Experts of a small language model.
Size: 13 layers, width 512, vocabulary 8192, 66.4M parameters.
Experts: 448 tanh GELU neurons an expert, 1 pick a token.
Training: a variant of Muon for the experts, 541M tokens, 4129 steps.
Below are experts of layer 8 (counted from 0) of a mixture-of-experts language model. Rows are named router (the router's row for the expert), up (a neuron's input weights, with its number), down (a neuron's output weights, with its number) and show model dimensions 256-383. Each number is 128 + 24 x the weight over its row's rms, rounded and kept within 0 to 255.
Before each expert's rows: "gets" lists some tokens that make up at least twice as much of what it gets as of all text; "comes before" lists some tokens at least twice as common just after its tokens as in all text. This comes from a sample of Wikipedia text that the model never trained on. Tokens count by the router's weight.

# expert 3
gets: ",", ".", " to", " was", " and", " is"
comes before: " the", " a", " The", " he", " was", " an"
router [145 126  61  90 104 124 112 157 131 132 120 140 148 111  73  98 127 102 102 194 145 185 148  97 152 154 124 157 130 141  95 137 172 114 103 146 105 137 119 128 149 156 120 134 104 165 129 149 141 129 170 128 115 111 127 138 121 177 113 136 132 113 150 129  86 111 123 109 115 109 134  92 100  95 127 107 136 127 154 140 142 123  85 139  86 132 147 134 139 148 111 106 136 161  99 163 146 127 132 138 137 120 143 168 155 118 111 133 117 115 193 157 110 106 133 136 156 164  87 132 137 140 145 152 102 126 127 151]
up0 [141 164 137 118 114 129 114 104 136 195 127  87 119 116  88 131 122 155 135 169 115 155 164 144 102 128 159 118 117  95  88 148  88 126 147 117 153 123  98 108 121 106 137 167 149 120 160 144  84  45 147 168 117 106 128 158 130 146 122  85 124 117 122 151 151 105 168 124  90 121 146 140 148 114 103  95 113 121 147  92 106 140 122 135 121 124 116 136 118 154 162 117 119 122 136 141 132  89 107 116  76 125 137  91 131 101 111 101 104 154 142 165 133 147  96 113 122  96 112 163 140 119  95 100  81 129 139 113]
down0 [192 141 136 150 107 133 115 130 142 123 198 178 102 158 144 150 127  83 125 136 154 102 107 119 162 164 183 119 100 179  58 127 113 128 111 141  79 150  88 126 145 135 137 127 144 119 126 138 143 118 131 156 105 101 150 100 130 134 133 147 129 144 136 131 136 117 100 134 115  98 119 165 151 133  95 100 157 141 176 145  80  80 104 116  92 150 127  87 107 116 148 172 138 123 140 151 113 124 162 154 167 148 130 121 121 144 102 122 128 119 160 129  92  78 126 147 162 105 129 178  99 122 135 146 127 121 119 136]
up1 [108  88 105 150 132 163  98 142 127 134 124 103 140  88 143 176 108 149 121 144 126 164 119 108 118 110 117 130 136 156 112 120 102  86 111 126 136 107  93 181 160 131 143 129 138 125 134 158  97  96 132 175 149 102 149 133 100 146 129 108 131 134 157 121 128 130 126  80 102 118 131 105 112 115 106 156 122 124 124 134 159 192 124  87 110 149 130 156 143 179 140 111 167 125 168 102 143 107 167 121 172 150 174 135 177 161 132 147 145 159 165 102 108  96 133 129 120 141 138  98 102 132 163 117 172 110 102  78]
down1 [165  87  76 157 127 135 127 122 125 147 128  86 107 150 113 118 114 146 157 103 147 138 109 122 149 139 143 104 108 125 122 163 114 166 128 121 168 121 103 151 140 155 128  89 131 146 135 118 121 183 150 134 155  96 146 125 102 113 140 137 118 116 111  61 111 144 141 121 143 111 121 108 131 124 159 121 132 119 122 133 123  97  66 146 133  83 129 116 123 125 112 134 156  95 149 169 118 137  99 117 103 123 151 103 109 120 111 142  88 131 145 126 155 158 152 126 197 153 126 124 129 103 142 127 129 142 109 108]
up2 [137 156 149 109 110 137  96 163 118 133  91  87 161 136 154 106 136 130 116 142 118 106 150  78 118 111 122  90 129 148 106 118 109 146 133 134 157 121 174 122 146 115 164 115 131 136 138 148 175 126 118 118 126 115 135 126  81  89 133 135 162 145 100 128 146 116 141 101 129 161 102 117 115 158 111  89 184 149 141 113 131 109 114 125 153 148 121 133  68 136 123  93 183  98 138 144 110 126 181 132 114 108 125 164 135 124 130 143 126 158 137 146 135 121 154 117  91 144 129 123 144 158 143  96 128 126 129  95]
down2 [126 148 134 144 114 135 132 122 138 153 168 134 117  96 100 180 133 129 121 105 124 139  66 102 145 121 155 145 109 106  94 139 142 126 128  76 120 171 102 132 144 135 140 121 131 146 108 167 160  76 122 140 129 169 145 125  84 107  78 101 123 124 127 116  94  91 132 156 137 148 113 121 131 111 147 137 147 123 142 150 136  92 120 166 153 123 109 126 103 159 115 144 130 136  55 140 155 148 147  92  87 146 151 167 129 123 117 117 160 114  74 139 107 124 137 124 148 175 117 159 122  90 109 114  82 136 125 125]
up3 [ 94 102  96 147 149 112 135 112 177 131 128 137 111 160 118 120 155 119 144 124 132 122 153 124 135 126 137 149 132 143 146 131 136 123  83 116 119 102 120 141  88 128 146 127 108 164 150 162 151 130  90 167  80  95 172 139  63 156 145 134 122 142 168 170 121 175 129 140 109 139 122 143 154 125  97 155 115 110 119 154 116 111 143 135  98 137 144 117 147 114 156 148 158 102 142 130 104 141 138 206 129 117 160 151 159 104 100 132 121 200 146 121 106 140 164 142  87 107 143 106 126 110 124 130 141 100  98 125]
down3 [155 130 176 122 133 102 143 149 148 114 141 118 178 148 142 150  92 116  97 133  71 113 144 163  77 101 125 127  88  63 115 179  98  88 126  70 140 161 141 121 157 142 150 131 109  98 120 102  92 130 173 120 134 113 102 134 118 159 145 153 109 134 152 125 160 107 177 157 162  93 119 172  98 122 122 103 147 141 106 110  99 134 147  93 110 114 112 112 180 142 125 178 143 145 151 134 126 130 124 108 106 126 118 136 121 168 134  83 113 121 133 125 157  97 147 161 144 141 126 134 120 153 136  82 132 124 159 136]
up4 [113 103  97 147 107 146  96 134 123 107 155 162 132 118 128 127 108 167 141 125 122 113  83 127 111 135  87 139 133  96 152 113 141 153 157 159 159 106 149 118 123 145 129 149 120  68 112 113 108 109  99 135 130 145 102 156 156 131 126 123  95 117 129 124 114 101 123 137  92 112 123 115  99 121 147 115 118 102  93 115  93 136 132 157 114 148 122 161 130 130 104 107 140 140  98 122 112 143  89 123 129 147 170 122 153 113 145 122 164 146 126 128 120 107 150  99 152 122 128 129 105 169 136 104 118 131 130 149]
down4 [135 149 140 116 153 116 101 101 116 132 135 135 130 127 140  98 151 104 149 126  80 126 141 101 144 121 133 143 100 128 141  85  58 109  72 114 138 130 200 178 139 103 160 155 118 141  83 105  98 132  92 134 110  92  72 118 119 134 162 113 112 137 117 140  77 110 107 131 136 194  74 125 145 121 125 105 138 118 107 153 140 134 123 130 142 118 102 124 121 126 139 156 179 144 126 135  96 143 127 124 116 134 121 121 134 166 122 156 117 157 127 109 162 122 139 142 107  94 142 114  98  92 139 132 126 118 134 150]
up5 [184 122 139 125 104 131 102 128 142 115 115 107 118 162  80 129 125  97 105 172 115 140 151 119 123  92 124 138 123 147 103 140 134 107 112 133 150 159 118 184 119 114 165 148  89 133  74 106 136 148 173  96 155 103 123 127 107 153 132 123 132 122 126 148 135 133 146 109 133  95 131 130 120  81 127 179 110  94 163 103 125 120 159 126 119 105 103 114 153 107 135 120 155 116 119 148 127 149 124 141  87 123 171 173  97 137 127 131 107 151 154  77 121 136 147 137  90 140 145 152 134 136 125 130 141 138 113 114]
down5 [135 142 110 153 144 103 139 162 134 139 117 110 132  92 158 150 144 145 134 121 162 148 147 106 152 160  73  84 164 115 167 108 133 133 161 151 125 115 150 122 112 135  96 106 112 125 149 124 137 163  87 115 111 125 140 119 147 120 137 133 140 126 100 126  92 139 136 159 106 143 190 119 167 151 120 111 154 159 124 125 116 148 103 126 153 100 150 120 141 133 126 148 130 114 116 113 129 103 122 132 148  74 140 104 154  82  87 124 150 132 134 133 133 160 136  98 153 130 123 136 116  90 135 115  97 162 135 117]
up6 [147 111 111  76 160 158 126 150 140 141 114 147 159 138  97 149 176 154 110 103 138 160 158 142 126 132 144 132  96 119 168 137 147  89 123 112 145 118 132 165 120  90 113 125 174 158 107 153 105 122 134 136 101 119 148 135 114 158 143 136 170  90 135 124 154 105 130 116 155 114 123  84 145 102 124 115 140 142 123  94 102 120  83 152 141 133 116 113 154  89 136 131 139 151 161 140 166 114 153 196  96 108 166 107 165 110  85 131 113 140 116 145 126 113 195 110  69 110  84 121 109 133 125 105 114 121 134 167]
down6 [118 161 135 136 129 138 137 160 140 108 149  87 132 147 148 162 150 125  96 170 139 172 132 144 102 127 110 152 127 128  95  84 113 116 134  92 133 119 119 131 142 108 160 144 146 157  87 144 135 100 119 161 125 161 169 141 119 133 133 181 107  93 137  86 153 147 110 145  85 126 149 118 129 141  93 136  74 182 113 148 104 127  99  92 129 135 101 130 115 135 183 171 101 135 154 116 117 142 117 123 127  84 110 125  83 152 168 120 130 120 121  86 124 155  97 141 154 136 171 141 128 130 100 134 139 141 153 145]
up7 [171 134 134 111 123  79 159 141 134 118 129 135 113  70 132 168 128 176 133 176 115 124 171 168 163 104 133 179 144  78 102 110 160 131 116  94 130 187 178 130 124 130 118 112 115 127 119 115 123 117 126 141 149 124  84 144 124 117 107 114 114 114 141 130 138  89 145  89 100 108 178 117 155 126 133  89 160 117 132 148 131 141  84 172 159 120 119  85  92 125 124  78 199 162 137 167 156 158 142 111 111 149 125  81 144 106 125 107 135  68 127 113 143 127 128 133 130 112 132 150 149 132  82 150 105 113 174 110]
down7 [161 102 138 107 123 140 118 154 167 145 133 125 109 157 130 140 104  94 130 104 127 139 144  96 157 106 147 108 152 143 100 144 118 141  96 120 117 125 102 121 144  84 119  89 110 116 207 142 118 138 154 131 129 142 130 134 144 144 143 114 110 131 117 146  76 115 125 131 126 142  87 145 129 118 142 114 124 157 126 111 134 122 134 162 158 161 115 147 112 133 156 154  96  89 181 130 155  51  88 152  57 173 150 158 136 127 132 113 119 132 145 119 136 154 109 149  87 106 110 154 139 148  99 152 152 123 155  99]

# expert 2
gets: " |", "–", ")", "%", ";", "th"
comes before: " |", ")", "%", " (", ";", "^{"
router [158 168 117 139 112 163 152 140 173 172 131 104 136 168 178 123 104 132 108 127 116 153 133 145 142 122  91 120 119 120 100 192 119 132 142  99 106 105  97 136 194 123  94  79 127 106 189 130 131 109 150 123 102 136  84 103 146 100 161 147 137 125  91 136 121 129  89 141 172 103 116 138 124  98 142 135 143 103 143  97 115  85 127 150 149 125 117 181 124 148  86 133 150 177 122 118 143 121 110 107  88 143 144 143 122 123 134 170 131  70 119 119 166 168 121 131 140 133 122 154 152 113 139 124 162 173 124 137]
up5 [140 137 100 142 142 136 143  90 119 137 112 173 143 178 116  98  88 106 147 132 104 162 146 109 147 127 127 110 124 138 155 130 142 134 152 146 127 116  93 161 130  97 112 103 146 111 156 157 135 133  96 156 173 135 120 140  90  90 159 167 158  69  90 105 168 137 121  65  64 160 153 140 117 129 116 146 141  79  92 129 117 137 135 141 125 135 108 149 128 112 132 147 129 148 116 107 168 127 107 132  98 131 158 112 150 116 136  86 135 128 107 120 147 126 109 149  79 111  77 131 126 115 161 148 171 139 117  99]
down5 [165 131 158 122 119  86 157 120 141 112 147 126 122 148 102 112 121 119 119 116 105 136 157 118 151 104  63 128 110 131 160 103 158  90  99  91 144  54 101 153 118 137 148 128 124 137 109 130 114 125 149 120 135  91 145 181 160 111 139  86 169 190 139 117 128 149 109 139 140 147 108 146 144 117 123 112 134 110 120 136 164  92  92 110 130 131 108 137 117 117 119 143 169 110 118  98 121 184 136 178 114 121 125 130 135 136 119 113 132 139 111 111 112  89 131  89  90 131 116 118 151 135 145 141 166  90 115  97]
up6 [123 113 130 131 136 133 153 132 121 110 142 110 119  97 137 129 158 120 136 100 121 151 120 149 118 145  93 105 123 104 109 127 137 151 134 154  96 123 131 168 165 126  91 143 126  78 156 108 130 128  95 155 134 153 167  99 179 145 173 111 115 169 124 140 138  98 125 143 176 126 166 104 126 139  82 104 135 141  92  92 135 148 125 147 111 114 117 158 140 153  94 105 130 125 160 153  81 142  84 120  95  69 169 150 111 123 118 176  94 111 121 148  93 131 149 167 105 128 147  79 101  98 135  97 105 131 122 125]
down6 [107 140 160 130 136 103 152 165  93 115  92 121  94 111 127 127 110 145 136 101 143 104 152 142 176 130 137 130 154 114  85 131  80 101 130 155 120 154 107 119 127  57 137 127 192 112 110 164 120 117 156 131 100 150 117  87 126  76 144 133 108 138 148 119 173 133 154 154 141 106 123 184 161 140 150 140 137  63 140 158 155 161 152 130 127 153 144 127 118 136 106 154 136 123 156 127 122  97 140 127 125 158 141 141 120 147 132 106 121 162 159 118  92 100 100 131 131 145 189 135 145 108 114 148 123 135 164 131]
up7 [157 113 140  71 124 105 129 143 144 132 124 161 105 129 172 104  83 118 175  85 122 118  79 138 110 121 172 136  84 100 115 120 114 125 124 139  82 109 173 123  94 109 124 115 160 122 199 172  59 101 133 149 141 126 171 154 115 150 147 166 132 129  96 104  99 114 155 117 139 119 167  82 164 109  96 143 130 123 128  91  68 136 103 130 153 173 121 156 124 152 156  98 107 118 136 117 133 122 116 116  95 117 127 113 144 109  95  94 136 168 162 135 166 132 133 127 149 121 113 126 131 156 166 131 169 120 127 139]
down7 [144 160 150 117 109 140 121  85 146 165 134 155 145 159 101 157 145 120 149 113 174 186  88 106 101 126 145 111 125 115 131 139 139 126  99 123 164 139 123 161 127 162 206 107 101  93 112 130 175 134 159 106  76 185 126  74 131 128 105 154 152 151 160 126 168 140 140 135 131 121 108 109 178 135 103 132  86 112 127 143 118 164 142 133 110 134 131  87 113 104 135 140 127 168 136 141 145 145 153 112 132 110  84 146 146  96  88 152 112 127 119 125 107 115 105 168 129 119 133 165  95 100 162 120 144 135 124 117]
up8 [ 97 110  87 124  92 100 102  88 155 138 117 114 166 125 103 155 113 129 142 131 145 138 117 143 134 142 113 133 167 115 132 118 154 126  65 145 125 136 104 161 129 148 140 129 160 119 127 148 141 129 154 134 135  95 121 110 109 114 122  98 144  94 103 161 128 168  68 129 108 117 132 138 145 167 137 107  74 153 159 139 160 137 124 140 100 141 129 120 168 103 100 104 142 107 127 127 155 137 109 146 131 152 129 128 117 131 134 118 131 153 133 138  51 127 150 138 110 118 133 109 161 105 138 103 106 146 163 118]
down8 [113 109 112 145  49 102 109 147 122 144 103 139 131 141 142 122 100 123 141 165  74 158 113 130 148  99 111 118 118 125 108 129  81 116 101 142 154  90 133 180 158 122 170 120 137 119 128 170 126  86 110 128 129 162  82 159 136  90 129 108 136 132 139 129 135 103 172 144 134 173  89 148 143 137 119 128 127 128  97 137 131 133 156 144 166 123  68 106 132 154 166 127 156 101 125 146 191 144 145  95 118 108 137 145 137 113 138 112 141 108 147 135 110 118  89 101 122 107 115 125 153 158 174 150 133 127  71 101]
up9 [114 146 114 128 139 127 154  84 174  78 131  84 144 140 122 126 132 119 119 120 156  99 118 148 165 142 110 137  99 177 106 107 101 153  81  90 132 108 147 111 141 124 117 145 141 125 139 182 108 115  94 124 166 118 127 155 121 174  89 103 121  95 148 115 138 178 107 114 157 122 126 110 137 106 124  95 102 133 128 132 171 195 132 168 134 134 129 131 149 134 148 140  97  94 103 107 112 141 146 143 152 135 132 183 111 140 122 101  85 125 144  95 162  88 148 163 153 116  71 152 114 163 119  95 117 138 145 159]
down9 [101 149 130 133 133 125 118 155 147 153 131 166 105 146  81 127 106 127 116  68 138 137 174 138 147 111 104 105 133 118 121 119 151 112 154 157  79 116 148 123 173 119 171 177 100  87 106  96 138 157  90 101 126 111  93 107 108 123 107  98 127 105 113 134 104 128  83  94  97 121 156 118 126 122 132 172 191 140  77  97 127 101 120 129 122 168 102 179 152 126  97 113 104 104 123 110 143 142 108 121  99 117 121 123 157  86  98  93 126 105 143 152 130 142  80 114  86 130 145 133 148 124 104 157 132 133 152 129]
up10 [161 142 119 139 128 104 130 148 105 151 146 100 137 137 107 116 121  95  94 144 166 151 120 137 146 131 123 134 116 138 160 147 109  98 153 151 115 132 121 115 119 143 127 116 137 129 119 133 140 138 136 145 158 131 141 124 138 148 113 101 114 137 127  89 109  65  86 124 102 191 146  98 154 133 137  88 137 107 109 100 153 138 169 121 121 148  87 147 156 122 126 111 126 147 149 130 119 120 140 108  82 116 145 126 118  61 116 135 131 165 158 122 115 164 104 147 185 102  88 123  97  96  90 125  88 114 110 105]
down10 [119 151 113 131 128 127 158  96 109  98 156  76 155 102 125 103 147 168 134 124 132 139  73 122 163  94 143  97 125 105 129 154  77 109 106 115 131 147 126 136 149 122  89 122 210 104 136 160 126 160 124 127 111 175 172 131 164 132 168 111 105 138 131 136 112 136 111 136 159 102 146 142  99 134 116 120 132 124 111 118 143 111 126 108 143 106 135 111 137 154 132 101 154 131 126 129 141 120 108 117 123 117  87 143 124 146 151 172 158 124  94  95 118 133  43 120 127  98 146 137 132  98  92 176 121 151 134 139]
up11 [144 141 137 191 120 147 137 168 133 109 132  88 116 140 151 163 150 152 126 154  72 139 162 146 113 122 156 146 115 140 107 158 141 119 155  81 101 110 128 147 154 113 118 113 167 101 138 133 115 134 158 147 173 196 155 141 137 183 179  79 180  65 143 130 108 116  95 159 144  95 140 112  97 115 117 122 128  95 117 132  89 124 114 132 109 130 122 140 146 153 133 107 148 150 164 150 114  92 151 127 155 108 162 151 126 132 126 144 134 109 119  94 107  80  99 142 114 102 124  93 125 115 105  92 125 178  97 100]
down11 [163 141 149  87  99 116 140 134 128 142 103 133 102 173 101  87 120 112 104 129 150 154  93 109 112 107 136 156  99 110 120  99  89 116 108 133 123 142 115 139 129  89  95 134 102 164 152 151 143 150 155 160 147 127 141 141 171 203 121  91 111 104  96 160 125 141 107 113 101 115 125 174 168 142 116 139 112 151 114 116 130 110 175 105 114 134 162 101 118 123 115 105 129 122 146 122 112 150  98 143 107 145  98 145 132 137 137 125 102 140 118 133 127  95 176 145 163 138 122 140 132  81 141 135 146 122 161 124]
up12 [138 109  84 134 136 136 111 119 159 125 149 110 153 143 125 144 106 114  60 114 118 116 106 130 119  89 141  91 150 128 149 142 153 164 121 107 175 115  93 111 141 122  92 135 138 123 154 122 148  82 124 158 121 122 134 135 109  94 115 109 163 114 111 144 105 144 109 142 175 109 113 117 127 157 126 116 114 142 112  90 126 139 121 100 138  92 140 140 103 124  97 152 155  99 143 129 136  80  98  92 100  80 157 130 115 133 140 166 145 136  95 140 146 124 118 170 100  76 131 113 126 126 145 145 112 140 145 111]
down12 [116 135 141 110 139 146 119 155 125 123 133 117 123 131 153 135 146 123 134 142 100 118 115 123 101 176  91 126 117  83  96 114  89 124 120 160 157 105 113 104 123 122 152 141 152 147 139 125  98 109 117  86 112 162 132 133 165 134 134 157 110 131 167 105 141 175 127 125 131 132 121 135 119 119 133 137 163 113 149 132 132 120 122 127 129 138 127 155 122 108 108 100 144  99 158 130 156 122 112 129 110 133 107 176 145 112 141 136 157 124 131 136  77  95 114 115  99 128 149 146 118  69  92 110 104 127 122 152]

# expert 6
gets: " ", "1", "2", "0", "9", "3"
comes before: "1", "2", "0", "9", "3", "8"
router [ 88 182 104 133 106 138 136 157 105 100 113 117  99  76 126 154 101 115  89 164 109 107 121 103 110 146 153  88 122 102 114 139 116 133 112 113  91  82  93 122 157 156 107 124  80 144 127 105 180 121 123 148 146 129 159 134 125 139 142 127 135  78  97 129 142 166 124 111 178 143 145 136 147  95 152 138 167 131 121 128 108 146  84 105 141 103 139 164 150 140 105 165 153 123 133 152 136 135 116 128 154  88 128 116 144 133 129 109 145 135 109 155 141 114 106 140  86  83 149 119 131 108 137 121 122 113 130 181]
up5 [104 115 172 112 140 171 123 101 115 132 141 149  96 107 146 102 112 118 124  99 134 128 124 118 120 130 130 137 141 118 117 117 165 122 167 152  56 153 163 134 154  78 112 117 140 118 140 143 116 148 177 117 153 154 105 134 111 115 111 136 151  72 138 110 160 113 125 128 127 121 130 126 144 128 160 126 115 116  88 119  95 113 140  99 123 108 118  95 151 129 180 139 112 128  92  95 127 131 153 155 110 145 115 140 145 108 113 106 105 154 154 118  95 142  89 120 181 137 126 151 161 151 112 105 135 139  88 142]
down5 [124 112 111 110 110 124 118 139 106 129 110 160 120 136 132 121 124 113 137 141 155 134 159 115 167 180 133 106 124 130 139 132 139 154 117 120 134 165 111 139 137 132  97 106  94 148 115 147 133  82 147 135 120  92 150 190 143 129 139 169  88 133 151 160 134 143 114 146  83 123 153 149 157 144 109  71  87 161 110 123 145 175 134 135 148 122 138 142 100 154 121 146 138 139 119 119 121 103 143 133 115 154 108 160 119 159 106 125 167 106 141 150 131 138  95 126 132  94 110 122 116 100 178  95 125 129 158 124]
up6 [117 148 121  98 139 110 143 164 100 143 113  98 130 126 107 121 150 116  96  92 132 117 135 133 102 124  90 162 134  59 125 126 108 152 100 159  98 113 131 174  81 135  91 118 131 145 138 149 150  98 168  81  99 135 144 108 162 139 111 106 116 126 129 156 140 145 133 137 155 115 104 103 144 122 131 148 143 139 113 135 148 141 147 100 113 118 125 115 126 100 171 105 104 144 149  60 136 125 128 172 124 137 101 118 139 124 157  94 158 118 152 121 104 136 115 139 124 136 114  88 121 120 118 131 115 142 128 136]
down6 [139 175 136 111 135  91 129 136 170 135 110  65 110 137 151 140 125 138 107 114 146 112 144 122  96 131 171 127 140 107 127 110 115  82 145 118 154 131 153 116 115 118 179 111 152 139 122 111 110 134 174 127 135 112  78 103 135 157 112 115 129 131 154 103 118  96 167 183 144 149 129 163 143  95 141 137 106 126 151  75 117 108  68 166 106 133 171 155  78 175 111 101 134  92 105 179 154 136 123 108 131 106 159 123 129 139 100 151 135 147 184 118 160 117 163 152 157 132  90 123 128 148 117 125 134 152 154 136]
up7 [112 142 100 157 127 164 105 125 134 173 129 123 149  84  91 132  98 131  94 159 136 127 116 148 123 166 152  99 109 116 168 117 152 138 129 184 156 110 180 177 119 119 118 167 100 166  77 125 105 125 159 113 168 126 115 147 144  96 126 111 107 104 143 131 138 136 142 150 143  75 166 129 128  95 106 120 110 111 123 112 115 122 104  93 118 136 139  99 151  98 143 129 171 148 110 132 117  92 106 132 133 124 158 146 141 105 170  84 147 123 114 158 125 166 137 111 174 110 154 117 154 109  95 182  93 119 108 129]
down7 [124  98 162 161 123  79 115 159 138 105 139 101 131 131 120 126 145 128 150  76  94 111 174 146 116  86 129 139 142 114 142 128 129 142 183 114 130 126 120 127 134 111 143 149 110 153 180 136 162 115 119  98 143 143 178 112 120 135 159 109 131 129  96 139 114 126 135 123 123 119 101 122 119 116 104 163 111 118  81  90 148  87 124 115 135  90 131  98 138 119  69 116  79 113 144 159 158 111 131 111 138 120  85 161 117 117 141 114 146 124  98 126 128 113 123 137 140 153 106 131 105 182  95 119 171 162 169 127]
up8 [124 107 126 125 102 123 114 105 114  96 183 122 122  92 151 154 108  91 166 127 134 120 125 128 157 130 187 126 132 121  97 143 124 114  99  96 140 110 140 164 131 124 104  78 112 107 149 133 138 158 138  86 140 162  79 135  94 126 138 115 120 125 120  96 163 120 115 158 180 161 144 112 110  88  96  91 136 100 135  87 139 123 124 103 129 106 157 122 160 127 127  96 126 123 125  90 145 171 131 118 104 129 140 123 143 106 121 112 135 173 130 127 112 104 121 165 159 156 134 150 102 113 174 166 173 171 118 143]
down8 [147 149 131 175 136 106 103 174 152 181 134 134 111 134 128 128 131  94 123 148  74 149 161 101 172 116 132 111 157 130 144 104 121 122 125 156 102 159 120 155  95 170  99 118 119 158 126 120 177 143  79 140 142 103 177 131 140 153 122 176 149 120  83  86  62 125 109 110 111 146 143 135  90 184 116 152 137 164 119 122 122 132 152 126 149 135 125 143 121 149 133 115 134 131 126  85  78 124 104 107 118 145  94 118 117 124 136 107 128 127 112  86 181  93 122 113 118 148 138 149 204  97 117 204  94 105 121 104]
up9 [129  87 130 119 142 130 113 140 133 134 104  91 123 150 106 125 153  67 129 143  93 129 121 134 139 114  94 149 111 111  92 100 139  96 173 133 124 111 103 113 152 120 104  99 107 105 117  90 153 180 112 148 136 138 117 108 142 136 127 114 124 156 110 136 135 136 139 134 120 145 164 115 119 152 124 121  70 177 118 127 135 125 138 137 124 145 156 104 145 123 101 132 132 113 112 115 125 124 124 152  98  68 144  87 120 144 142 114 119  77 134 146 152 155 110 150 133 162 104 116 161 138 133 147 122 133  95 122]
down9 [110 117 153 118 151 134 110 117  92 156  88 134 142  94 134 174 118 114  98 167 163 152 119 115 116  76 133 125 129 142 112 113 116 137 179 121 120 127  96 170 155 136  56 109  88 145 171 104 183 121  99 140 164  75 185 114 169 125 152 133 123 133 137 140 112  89 128 154  92 114 168 151 147 142 109 177 138 127 139 117 141 114  91 152 132  98 116 166 151  98 148 143 134 138 113 146 122 105 133 115 120 103 126  88 112 168 119 121 132  99  46 135  94 128 147 157 135 152 128 107  88 140 124 113 112 100 114 101]
up10 [ 94 129 119 185 149 160 120 122 107 137 112 136 144 116 121 137 110  99 112 148 100 103  87 111  97  85 157 130 127 141 121 114 109 150 116 133 104 120 102 161 130 138 165 139 119 119 141 153 131 167 111 112 149  90 103  93  48 131 137 134 125 111 169 121 124  95 119 146 139 108 120  65 110 109 111 136 161 141 110 114 161 116 106 189 151 150 150 160 124 137 192 112 133 135 119 154 144 100 138 150 170 104 109 114 152 135  88 123 130 174 131 122 136 131 126 175 121 136  99 157 142 159 130 114 105 122 104 150]
down10 [134 126 144 100 126 139 125 116 152  99 151 149 147 124 164 138 143  74 156 119 112 137 120 113 137 193  59 134  77 127 147 128 115 100 162 157 136 147 114 165 128 131  71 110 113 108 127  96 141 140 111 169 103  98 145 136 145 154 124 120  76 113 115 125 128 145 107 132 122 149 110 127 107 138 134  92  89 100 135 143 140 151 135 121 135 148 154 161 121 129 154  93 136 138 109 124  85 128 106 119  81 104 108 112  75 143 133 139 142 138 170 122 108 109 125 166  97 149 135 137 103 100 106 136 111 202 120 105]
up11 [157  80 115 137 121 104 120 124 115 129 105 120 153 107 149 136 135 118  86 153 147 136 166 125  84 151 158 160 124 132 101 141 169 135 171 169 116 112 169 115 156 168 114  60  97 149 153 168 126 142 139 130  89 142 117  98 130 108 184 102 102 116 151 161 163 129 121  98 145 122  93 108 114 160 119 144  96 110 100  82 153 142 139 142 134 139 134 139 165 118 155 127 120 145  88 186 136 154 119 119 133 124 125 112 133 146 109 117 155  99 109 145 109 105 128  74 129 165 147 102 163 167  95 102 118 151 142 177]
down11 [111 137 142 148 122 112 110 168 114  96 140 131  62 144 174 110 136 141 170 121 163 113  78  91  73 102 126 143 145  82 128 124 134 141 125 138 141 165 138 134 142 164  96 166 113 128 126 120 120 134 160  74 109 100 101  81 125 102 100 148 124  94 150 120  96 137 116  74 128  95 133 120 130 100 168 122 153 125 104 124 175 102 104 117 135 142 145 118 118  82 144  95 107 133 128 114  82 109 124 160 132 115 127 145 108 124 151 162 116 160 104 139  92 149  94 106 130 134 135 125 106 106 152 144 117 100 164 136]
up12 [105 134 194 180 146 131 108  72 105 145 162  93 143 157 131 113 117 120  87 112  85 120 137 117 117 115 129 149 143 142  92  96 139 159 105 113  99  68 154 132  99 152  92 114 183 130 169 104 131 122 131 129 128 134 145 141 103 139 101 139  99  46 131 196 148 164 124 116 144 114 107  99 138  99 118 120 106 116 133 174 107 164 161 164 131 137 146 132 129 134 150 130 136 111 122  79  84  96 130 148 117 130  96 144 146 140 128 137 142  93 113 167 134 140 162 158  84 118 113  93 120 126 134 108 124 134 145 135]
down12 [155 104 113  92 156 102 147 134 113 133 129 132 138 165 101 136 147 107  87 108 136 104 106 111 158 138 111 122 138  81 147 129 119 134  98 116 179 167 142 135 156 119 127 172 111 127 164 103 109 160 111 133 143 123 125 129 132 135 158 156  84 132 134 119  96 162 106 122 160 146 116 119  82 123 135 138  90 100  97 110 142 151 103 132 131 108 136  84 127 141 112 121 124 130 146  91 129 117 146 105  80 127  81 127 159 110 115  68 140 123 140 158 120 152 133 140 171 139 168 140 107 118 182 158 111 109 153 159]